From a checkpoint of a small mixture-of-experts model trained on Wikipedia.
Training: 301M tokens, 4592 steps.
Below are experts of layer 5 (counted from 0) of a mixture-of-experts language model. Rows are named router (the router's row for the expert) and show model dimensions 0-159. Each number is 50 + 12 x the weight over its row's rms, rounded and kept within 0 to 99.
After each expert's rows: "comes after" lists some tokens at least twice as common just before its tokens as in all text. This comes from a sample of Wikipedia text that the model never trained on. Tokens count by the router's weight.

# expert 67
router:39 61 42 48 39 59 50 47 60 66 41 45 25 39 55 64 46 29 57 75 32 45 27 64 38 50 43 62 18 61 37 57 44 59 74 38 26 47 46 54 55 48 52 34 60 53 48 54 41 63 65 54 38 42 50 50 32 59 49 50 63 36 48 72 39 54 49 64 57 52 43 63 32 47 54 82 47 55 51 54 67 56 60 60 39 50 59 39 58 56 48 47 57 49 66 54 55 32 44 55 44 47 57 59 50 37 63 44 11 45 46 44 45 55 70 56 42 66 54 62 55 68 59 49 41 19 58 58 50 62 38 39 58 50 51 36 20 46 54 48 67 28 60 73 63 46 59 68 42 60 74 48 48 60 37 34 51 48 42 41
comes after: " s", " S", " b", " h", " re", "S"

# expert 91
router:53 76 57 72 53 68 56 49 52 46 43 24 56 51 20 71 40 59 63 58 26 28 47 68 58 66 54 47 42 52 49 51 62 39 57 52 51 53 61 53 39 46 65 41 45 43 38 50 67 63 49 73 36 49 61 31 60 41 49 66 44 23 52 74 66 57 33 74 55 35 36 68 27 57 48 62 45 70 43 55 50 50 57 47 58 42 63 56 48 51 59 38 44 26 49 59 43 51 45 49 52 40 65 48 43 47 51 37 30 66 49 31 56 38 56 54 62 69 29 26 41 49 47 72 39 43 76 52 66 61 47 64 39 57 58 43 38 32 55 47 47 58 48 58 66 33 68 67 57 58 59 46 43 43 47 46 48 36 57 48
comes after: " of", " in", " to", " with", " for", " as"

# expert 76
router:43 50 46 79 38 54 57 36 68 94 40 61 43 43 43 53 56 28 58 54 54 41 48 51 57 58 56 44 47 50 40 42 57 61 63 63 43 24 36 60 44 46 59 48 58 48 44 58 53 39 55 54 33 52 56 37 41 53 40 63 23 48 55 57 48 50 51 44 28 42 34 59 47 72 61 62 39 48 50 57 54 53 50 16 45 42 54 61 63 42 40 44 48 43 42 55 38 41 31 61 23 21 65 62 21 48 76 52 41 58 51 43 42 44 48 55 70 45 33 36 39 50 67 64 56 44 64 41 44 44 44 61 31 45 67 26 47 55 33 39 62 39 55 53 80 54 57 52 57 47 44 61 37 37 37 50 48 43 44 34
comes after: " |", " (", "A", "S", "-", "|"

# expert 87
router:31 60 32 66 36 78 58 53 44 68 43 48 39 48 31 47 37 48 37 64 35 47 53 39 48 66 42 48 51 68 31 53 44 60 68 55 62 55 33 68 36 58 55 45 49 42 42 53 51 39 53 57 36 51 57 57 61 43 43 43 45 28 51 46 75 71 58 54 45 39 47 43 42 56 61 53 20 45 45 55 54 59 46 17 27 42 38 47 66 39 53 42 31 44 57 81 39 49 40 43 43 40 51 42 44 35 65 59 38 59 71 63 58 41 54 52 51 46 41 40 46 46 56 68 53 24 73 55 68 58 43 42 52 38 54 27 45 49 33 28 49 29 57 65 68 32 59 59 47 54 61 54 27 60 40 45 38 33 55 46
comes after: "0", "2", "9", "1", "8", "."

# expert 52
router:21 52 45 57 45 55 66 34 60 64 50 34 37 58 44 62 40 49 39 62 47 54 35 48 52 48 51 45 66 45 51 39 55 37 62 56 46 34 37 54 56 59 72 50 49 65 24 65 67 57 74 54 40 60 55 36 50 46 65 67 42 31 47 64 43 40 30 67 44 61 45 41 45 48 28 73 34 52 46 50 48 53 59 49 26 56 45 56 72 50 42 55 59 33 59 58 39 32 41 67 51 27 58 43 38 47 90 44 34 40 53 60 51 43 67 47 57 76 22 52 35 61 59 59 60 47 56 72 61 52 58 44 51 55 62 37 41 35 41 55 50 63 49 63 56 54 49 69 41 51 53 65 48 39 29 41 48 38 50 28
comes after: " ", "1", "2", "–", "3", " ("

# expert 108
router:39 57 58 55 38 65 54 60 40 57 51 54 43 52 42 48 49 36 56 51 49 27 27 35 53 46 51 47 62 45 31 73 50 46 63 25 59 34 45 76 47 39 40 56 41 57 35 58 53 45 66 67 46 56 62 33 53 57 61 66 32 24 52 74 60 41 46 52 49 72 38 60 36 56 33 66 35 63 42 46 59 41 29 49 28 65 48 44 64 65 36 48 58 59 43 64 40 30 51 47 22 42 50 52 32 34 65 65 41 77 42 35 39 54 50 55 45 46 55 37 53 51 64 52 53 40 57 59 60 54 46 36 44 44 40 33 33 35 28 37 48 41 39 72 47 31 61 38 50 67 61 47 43 58 44 35 29 43 60 33
comes after: "\n", "-", "0", "9", ")\n", "|"

# expert 68
router:46 43 50 60 33 67 68 35 58 51 58 49 49 53 28 68 50 40 42 76 54 47 29 46 52 62 53 57 31 52 48 57 37 37 62 48 65 48 42 47 49 44 44 27 48 61 40 61 47 41 41 55 40 57 49 50 39 60 59 58 51 42 58 66 52 48 62 69 51 48 37 58 52 54 33 54 41 68 56 71 52 63 53 30 57 60 57 54 51 43 65 37 52 33 56 61 46 29 13 65 44 08 67 56 31 23 57 39 44 48 51 63 54 39 48 49 37 66 45 37 43 65 60 55 61 50 69 41 63 49 45 74 52 28 38 43 28 34 39 40 58 61 49 57 65 34 61 64 49 69 61 68 51 39 57 36 48 47 35 41
comes after: " |\n", ")", "0", "4", "3", "%"

# expert 75
router:34 54 66 58 53 44 63 49 63 64 36 43 44 50 24 58 52 31 47 49 37 22 26 59 57 37 67 60 62 58 21 48 59 27 52 40 46 53 42 60 29 30 55 33 50 56 49 50 53 56 52 61 33 40 67 54 62 70 50 44 45 43 66 63 67 57 60 61 57 43 43 58 38 36 52 50 47 66 38 64 64 57 47 45 29 44 37 39 82 55 65 45 38 64 58 60 24 45 37 49 46 52 55 49 42 58 61 52 52 44 59 45 66 44 49 35 41 43 34 37 43 42 54 62 51 40 57 60 65 34 47 34 63 26 44 44 23 35 48 42 40 52 47 61 49 43 42 62 60 72 63 64 40 48 26 24 36 49 48 34
comes after: "1", "2", "0", "9", " ", " in"

# expert 119
router:27 63 54 63 34 55 44 56 37 48 44 42 33 63 54 44 50 64 66 69 38 45 54 54 52 40 47 47 53 57 41 63 50 27 66 54 41 42 41 67 36 68 62 23 55 59 29 62 56 42 39 55 47 55 52 15 17 48 55 68 48 38 64 59 48 39 54 61 32 55 46 48 56 62 44 71 39 71 43 53 78 44 37 36 39 49 61 38 66 44 47 46 40 29 52 42 53 43 34 60 48 44 56 66 25 29 54 45 37 37 49 60 64 42 49 76 37 62 52 39 49 48 63 50 50 44 64 73 39 55 48 61 49 35 51 51 33 42 51 28 63 38 45 49 47 32 60 49 52 64 54 81 42 48 33 45 57 42 47 47
comes after: " the", " a", " and", " d", " The", "'s"

# expert 61
router:44 55 57 53 30 66 72 55 57 69 28 39 54 52 49 45 52 43 46 68 55 38 52 56 51 55 40 58 53 67 49 39 36 52 51 42 39 28 39 63 46 32 68 61 75 74 48 61 43 48 43 44 43 60 59 32 59 57 50 62 41 45 62 77 25 41 42 67 51 46 29 47 22 70 71 69 41 59 38 61 49 69 35 49 46 73 48 51 57 49 50 53 41 59 59 61 63 37 56 34 43 34 57 47 49 32 62 61 38 60 40 46 61 44 45 36 53 48 63 51 53 51 60 77 50 53 78 60 56 67 36 43 62 49 48 35 30 57 53 33 74 54 41 61 42 48 44 46 49 47 70 62 33 40 37 30 46 36 40 43
comes after: " p", " c", " C", " P", " l", " re"

# expert 109
router:17 54 48 46 25 50 55 40 50 70 49 39 30 70 37 49 53 38 49 54 49 34 51 54 49 66 44 54 67 69 44 59 46 41 63 35 53 39 49 71 42 45 69 50 53 45 20 48 63 60 44 55 43 50 61 32 39 60 46 50 31 48 60 55 67 52 20 60 44 54 38 51 34 50 26 68 42 49 37 51 77 45 22 37 31 54 55 53 52 32 55 34 46 39 61 50 42 50 48 55 41 35 59 56 32 59 70 51 39 49 45 58 52 35 58 41 45 64 24 51 51 68 41 67 44 43 50 56 52 47 45 50 61 57 59 48 46 58 34 45 43 53 51 54 69 62 59 38 52 67 77 69 55 57 19 39 57 31 44 68
comes after: " ", " |", ".", " (", ",", "–"

# expert 114
router:49 63 59 58 59 68 58 51 47 37 55 45 39 63 38 49 39 57 51 71 27 18 46 54 58 56 66 54 69 53 31 63 44 39 63 41 55 45 54 53 46 52 56 43 61 62 43 56 63 54 59 75 56 68 42 39 59 57 46 69 31 67 60 58 42 46 46 69 20 46 57 55 42 62 34 72 45 58 35 61 41 81 53 27 33 67 52 55 58 36 55 54 44 61 47 67 57 57 36 53 38 24 62 66 35 39 73 37 55 48 51 38 57 47 64 51 42 64 43 43 47 60 58 73 42 39 44 54 39 53 45 38 43 40 50 42 36 63 30 36 52 50 33 60 71 41 47 47 42 49 54 58 19 35 36 38 50 42 60 43
comes after: " |\n", ".\n\n", " (", "|", "\"", " |\n\n"

# expert 118
router:45 39 46 49 49 67 48 42 52 50 41 49 27 57 29 67 29 51 44 75 34 54 50 47 44 54 43 46 52 54 44 69 51 52 73 67 37 39 26 70 52 69 57 58 51 42 58 64 49 38 73 63 40 43 59 52 49 59 53 46 34 48 59 71 73 61 50 65 42 49 39 61 33 36 38 53 31 56 42 76 64 45 45 45 42 64 33 52 50 42 62 69 53 50 49 66 31 42 39 66 49 46 60 53 34 58 71 59 40 59 42 60 22 43 43 42 61 75 40 55 49 56 59 71 36 41 54 51 51 51 38 60 31 50 26 31 41 33 38 49 54 52 43 69 57 12 52 37 44 66 51 61 54 53 40 39 54 50 59 41
comes after: "9", "0", "8", " D", " M", "l"

# expert 82
router:36 51 58 62 45 42 68 45 77 77 56 37 32 46 49 47 39 35 56 66 28 47 39 35 65 57 38 59 62 57 32 60 69 40 61 48 47 42 44 66 48 56 65 55 49 59 37 70 46 64 51 64 17 44 55 33 52 54 35 62 37 56 58 67 74 54 41 59 61 51 43 60 56 59 45 78 38 44 37 70 46 50 35 42 41 56 65 44 62 54 75 33 37 68 72 66 36 41 26 54 48 44 48 57 29 46 56 46 24 51 60 60 64 49 61 54 49 41 42 41 50 58 59 57 35 33 51 59 64 48 45 35 71 40 50 54 40 44 46 35 59 59 41 63 58 50 75 51 40 46 53 65 55 41 39 44 47 47 58 71
comes after: " |", " ", " in", "|", ",", " In"

# expert 22
router:43 65 53 33 30 73 63 58 50 73 39 52 38 47 37 73 45 47 62 82 46 37 31 40 48 45 59 65 40 47 34 67 40 64 56 40 43 24 38 55 44 44 58 38 53 42 54 50 46 57 61 63 32 62 51 43 33 65 45 57 41 52 58 75 36 39 51 70 42 38 50 53 47 53 60 61 62 42 30 62 66 49 47 39 53 66 50 47 64 58 71 34 53 43 57 37 65 42 53 47 48 27 54 56 58 46 65 54 40 43 59 35 28 48 52 61 49 58 31 50 62 63 54 69 45 51 61 58 63 47 63 51 46 42 52 56 21 42 45 33 68 46 49 78 69 60 65 43 46 32 68 62 42 46 47 45 48 23 48 33
comes after: " S", " B", " R", " H", " W", " M"

# expert 83
router:53 77 56 60 36 69 54 40 49 76 34 50 42 38 41 61 37 65 70 52 45 53 57 69 42 59 30 39 44 52 50 69 56 41 46 54 41 54 65 51 36 51 63 62 45 53 37 49 70 61 55 49 40 65 45 42 37 56 60 55 45 52 51 81 45 46 54 64 40 46 20 43 40 54 32 48 35 70 43 60 48 68 43 49 42 42 35 36 57 37 61 44 54 46 61 64 48 50 47 52 44 26 71 66 37 37 63 53 31 64 52 23 46 44 54 52 60 59 48 33 63 55 51 47 38 41 80 58 66 73 63 58 68 49 51 52 26 64 38 42 40 61 44 61 63 39 69 57 50 62 64 67 37 49 47 41 31 27 48 47
comes after: " is", " as", " was", ",", "ed", " to"

# expert 80
router:54 57 61 52 27 44 52 56 62 61 56 58 56 55 26 55 56 60 38 49 51 48 39 43 61 64 47 33 44 61 24 58 48 52 52 55 45 45 63 55 33 54 64 45 61 57 36 59 38 30 59 51 47 55 28 35 53 44 67 54 53 32 42 65 58 60 51 57 22 40 36 58 10 38 48 63 38 63 46 54 64 64 51 55 35 51 53 63 62 35 64 44 60 30 62 60 34 33 42 42 26 42 55 50 44 41 53 41 47 56 50 39 46 37 32 30 68 56 42 41 59 49 57 76 37 35 72 39 70 55 31 40 65 39 57 41 44 53 55 21 46 40 58 67 44 42 42 63 45 56 53 66 17 45 54 38 43 49 33 49
comes after: "0", ".", ",", "3", "5", "4"

# expert 111
router:34 52 40 62 42 73 75 43 50 58 27 51 37 47 37 61 47 53 41 60 39 40 28 41 48 58 42 51 56 67 42 43 52 63 57 60 39 46 23 72 50 53 71 38 57 66 33 51 56 53 63 51 46 46 53 52 61 46 55 40 45 22 47 60 64 51 42 73 45 52 25 49 32 40 49 64 40 52 45 58 43 56 49 31 32 53 40 48 70 37 48 43 37 36 47 59 44 30 39 49 41 48 63 47 27 38 61 48 50 50 54 57 31 53 74 40 63 54 26 45 42 51 64 62 50 41 65 76 72 55 59 40 39 43 58 36 27 40 50 35 52 35 35 66 45 22 50 52 47 57 40 58 38 46 44 49 21 24 52 46
comes after: "1", "0", "2", "9", "8", "7"

# expert 92
router:48 59 60 61 45 64 60 47 44 57 56 50 42 61 22 75 59 50 41 61 52 32 33 53 66 59 50 57 44 44 31 54 45 46 57 60 59 39 40 68 37 44 44 37 59 69 43 58 37 27 49 54 39 65 47 54 50 43 68 58 48 52 52 63 50 53 50 80 68 49 44 57 45 53 44 61 39 68 57 68 54 56 57 27 52 63 60 64 48 42 63 43 41 49 61 58 34 29 32 67 17 28 58 62 32 36 49 37 35 33 57 43 33 43 49 59 37 58 40 43 46 77 55 40 47 43 66 48 54 55 58 60 60 32 39 36 27 45 28 21 55 45 60 54 57 41 56 48 44 58 72 54 29 27 51 42 46 39 43 51
comes after: " |\n", ")", "0", "4", "\n", "6"

# expert 121
router:49 50 49 54 43 59 48 60 61 75 57 34 36 40 24 69 56 64 50 44 44 46 33 51 68 51 59 57 53 67 42 51 50 48 75 44 51 25 52 63 56 48 52 43 64 56 48 65 46 58 56 70 30 50 68 44 45 65 50 43 39 46 49 52 64 40 32 65 50 44 45 55 48 54 53 57 32 67 42 54 76 58 43 18 48 62 44 59 69 40 38 44 53 44 44 60 48 53 32 46 47 40 71 44 31 50 59 32 32 57 37 42 50 40 48 53 64 61 26 41 53 48 52 48 40 53 65 57 41 63 47 60 43 32 59 17 41 51 47 43 40 47 53 64 65 47 44 54 43 39 45 59 00 50 29 31 53 41 45 28
comes after: " (", ".", ",", " \"", "-", " the"

# expert 81
router:53 72 49 77 35 67 53 46 39 49 56 31 50 52 34 71 60 59 72 55 30 34 23 56 70 58 46 38 45 43 52 45 63 34 60 50 55 40 67 45 42 46 53 39 39 41 34 53 56 49 56 53 24 51 57 39 64 54 46 44 28 30 57 53 59 45 33 73 49 46 31 54 33 57 45 59 50 67 33 62 54 54 49 32 46 38 52 54 47 33 68 45 39 41 33 47 47 43 52 48 51 40 54 48 41 40 74 29 38 45 44 34 53 49 59 55 52 59 35 29 49 54 52 53 30 54 79 60 80 54 54 64 50 51 57 43 46 28 58 39 43 37 60 51 69 43 76 65 57 51 70 51 37 63 44 25 35 46 47 53
comes after: " of", " in", ".", " for", " is", " as"

# expert 85
router:54 64 44 48 26 66 63 26 58 45 50 46 34 56 44 42 49 66 48 44 52 39 52 61 65 46 58 51 60 67 29 49 19 46 59 73 53 53 56 73 50 45 49 41 56 52 36 70 41 55 60 43 38 33 58 37 29 50 54 57 58 37 75 65 50 38 50 62 49 49 42 27 39 50 57 53 51 51 50 70 56 43 42 44 46 61 54 38 63 52 61 44 48 50 44 50 51 45 44 63 42 33 66 64 49 40 79 45 25 36 38 35 47 32 57 65 57 60 41 33 47 67 35 58 54 31 82 64 51 41 51 48 43 59 35 45 47 43 36 18 47 52 42 61 55 33 79 43 53 62 63 58 31 61 23 41 51 43 47 52
comes after: " the", " of", " and", " a", " to", "=="

# expert 78
router:40 73 63 57 30 65 77 62 41 65 63 47 58 36 48 62 43 35 39 83 55 49 46 52 67 61 53 54 51 40 44 63 54 42 76 71 40 50 34 55 50 39 58 30 63 47 28 43 52 49 57 50 36 58 68 66 46 52 62 51 41 45 66 59 47 48 54 66 40 57 53 57 39 51 41 81 44 47 61 58 45 44 52 44 48 61 66 56 58 51 64 41 51 52 55 60 51 57 20 56 57 36 53 47 31 23 47 25 45 41 53 41 33 41 57 37 44 68 39 36 36 63 55 55 27 53 70 58 69 59 52 54 56 54 41 38 46 49 39 19 63 53 55 48 52 39 38 41 25 62 64 65 57 51 43 44 35 40 33 52
comes after: " |\n", "\n", ".\n\n", ")", "s", "|---|---|---|---"

# expert 97
router:65 65 53 65 51 44 64 62 58 53 54 42 51 57 47 66 53 43 38 50 33 44 30 61 57 60 61 45 58 63 41 47 64 36 65 56 50 48 41 51 38 49 58 30 39 39 21 77 43 54 56 31 40 42 49 39 44 53 53 61 41 47 55 67 36 41 44 84 64 65 40 59 55 42 47 68 26 45 68 62 48 63 59 51 47 55 53 59 48 32 49 35 38 26 56 60 39 52 26 61 58 27 61 51 49 48 57 45 28 48 49 70 46 39 50 50 63 66 44 32 44 34 61 58 53 45 59 67 57 42 50 56 37 37 55 44 31 31 36 47 61 32 30 82 63 45 58 72 63 45 57 58 66 59 42 30 32 50 49 36
comes after: "1", "2", " the", " a", "3", " c"

# expert 116
router:45 85 53 46 46 51 50 36 43 68 34 46 25 49 41 63 42 61 46 61 33 21 47 62 67 50 51 56 51 75 36 63 62 41 54 52 48 40 52 64 47 53 65 35 46 42 45 51 46 54 60 46 46 42 29 41 43 49 64 41 57 47 60 58 50 46 37 62 43 70 36 70 34 47 39 75 44 56 41 54 54 46 47 53 41 56 67 64 68 31 59 38 40 46 45 45 41 50 28 37 63 40 55 41 19 36 50 53 11 36 60 57 52 50 61 56 51 32 62 49 65 52 65 81 54 35 57 54 51 40 48 53 49 53 54 32 36 28 54 30 50 35 50 48 72 43 60 53 39 70 61 61 31 49 57 50 38 47 49 52
comes after: " the", " a", " and", " to", " of", " was"

# expert 98
router:37 67 59 46 39 70 70 54 53 52 41 47 35 44 49 65 50 57 55 50 44 40 39 66 56 48 40 45 52 58 46 63 61 54 60 65 32 56 46 59 52 52 75 33 50 62 49 64 42 46 50 44 42 41 55 43 38 79 55 49 38 43 59 64 43 41 40 64 65 69 54 39 39 69 52 74 46 64 61 81 73 64 51 60 31 84 49 47 62 43 45 34 50 42 43 59 49 49 50 49 36 42 58 58 49 39 84 60 50 58 49 49 27 38 49 46 66 44 26 21 65 50 53 72 48 50 58 43 62 53 44 50 52 43 53 41 28 61 32 39 65 36 32 72 36 50 69 54 43 52 56 55 32 45 50 30 52 50 38 41
comes after: " M", " the", " T", " C", " m", " P"

# expert 124
router:43 72 53 38 48 60 84 50 57 71 43 28 39 35 33 63 58 41 70 61 51 49 39 64 64 35 50 41 41 53 54 54 51 51 59 59 36 48 50 74 55 39 51 36 60 45 45 69 48 61 52 67 38 52 52 41 41 64 46 44 52 50 48 63 36 27 41 64 42 77 37 53 35 49 51 62 25 52 51 64 79 62 53 41 39 59 49 58 45 29 46 43 48 40 51 53 50 41 25 40 46 38 67 51 20 61 60 42 54 59 41 40 45 29 33 53 72 48 39 42 56 43 62 63 46 52 58 38 53 50 49 47 55 28 62 23 44 45 42 40 61 41 54 87 55 53 52 45 50 45 50 61 35 43 52 36 43 38 27 38
comes after: " C", " c", "C", " M", " B", " G"

# expert 84
router:40 58 64 56 31 67 77 57 33 61 49 50 45 60 29 78 42 45 58 59 54 39 41 83 53 60 39 49 38 44 48 64 55 42 78 70 40 55 64 47 47 58 69 19 38 67 51 45 64 45 38 65 45 51 34 29 42 46 39 69 27 31 60 62 50 46 29 48 56 54 58 46 45 47 35 46 50 59 34 53 51 55 29 35 38 49 60 37 55 47 49 32 45 31 51 53 38 51 36 70 41 48 62 50 51 42 50 34 38 55 50 32 55 57 50 46 43 44 47 39 39 60 54 81 50 34 75 44 53 52 54 50 39 36 41 53 28 25 50 46 40 49 42 55 52 39 66 39 46 42 69 43 36 41 38 37 47 44 54 63
comes after: " of", " in", ",", " and", " to", " with"

# expert 107
router:41 47 38 50 24 59 49 62 40 78 20 42 38 65 39 56 46 47 50 46 30 37 51 60 74 50 50 69 70 60 26 57 46 40 44 40 67 59 55 58 52 46 61 47 41 51 42 58 42 50 66 51 34 48 46 38 41 38 59 53 46 28 72 49 40 35 46 38 59 44 37 56 45 46 44 72 39 59 39 60 56 51 36 44 16 67 61 56 83 46 58 36 30 70 49 45 37 43 45 53 45 39 64 48 37 43 67 50 42 56 39 53 61 46 57 61 57 54 53 41 39 71 53 66 68 31 54 50 58 48 42 45 42 59 57 50 46 21 36 43 53 30 49 52 62 37 42 40 48 61 57 54 20 60 49 41 35 52 51 30
comes after: " the", "-", " a", " and", " of", " app"

# expert 101
router:48 42 55 46 31 57 50 49 48 52 51 42 40 63 56 47 57 62 53 59 38 39 42 52 69 55 36 57 40 48 29 52 42 46 79 58 63 33 44 64 32 59 48 35 59 51 30 53 43 33 55 44 47 44 50 18 44 51 62 47 47 40 64 81 53 46 41 45 55 60 48 43 44 66 48 64 45 52 54 69 55 60 30 39 56 58 59 41 63 43 46 42 48 45 55 61 54 47 26 61 44 54 57 61 30 42 54 52 09 42 52 60 55 54 53 64 45 54 54 40 49 53 61 83 60 50 65 58 51 72 52 65 48 38 55 23 42 36 52 35 77 34 55 39 60 31 68 48 62 58 51 66 32 65 28 51 27 46 24 51
comes after: " the", " a", " and", " to", " was", " of"

# expert 39
router:39 55 39 57 43 53 41 33 59 60 43 50 44 55 50 58 39 41 44 79 49 52 53 61 50 41 48 35 44 53 32 57 55 52 77 42 43 42 41 78 35 49 43 25 50 47 41 55 51 56 59 60 41 52 33 51 37 60 52 39 33 34 48 81 51 41 33 60 65 61 40 43 36 49 50 46 17 41 53 77 75 52 34 32 48 53 44 60 53 50 50 22 47 50 48 70 53 44 32 50 43 47 54 58 50 50 52 60 52 45 36 50 32 49 46 58 47 65 55 48 48 44 60 61 42 33 90 68 40 42 38 54 47 62 54 18 35 47 32 49 66 29 54 63 53 45 69 51 46 52 62 59 42 37 61 30 34 43 38 38
comes after: " B", " T", " P", " J", " b", " G"

# expert 122
router:49 74 62 65 55 51 60 34 50 62 64 49 41 40 36 51 59 56 59 52 44 43 45 56 51 48 65 60 74 53 40 55 48 39 75 46 50 53 47 53 55 55 60 38 75 61 34 58 60 58 69 45 44 50 50 61 45 64 51 48 49 55 70 62 56 28 40 55 42 63 57 52 16 58 55 48 57 75 32 64 53 41 43 47 38 65 49 63 71 53 58 52 59 58 40 69 42 48 31 47 40 38 58 65 49 36 59 39 32 34 31 43 55 46 62 44 59 50 47 59 41 39 60 59 28 32 71 54 57 40 41 48 47 23 49 35 30 24 48 20 53 67 44 58 53 32 53 51 53 67 48 59 31 34 22 23 46 53 53 50
comes after: " the", " a", " f", " and", " of", " to"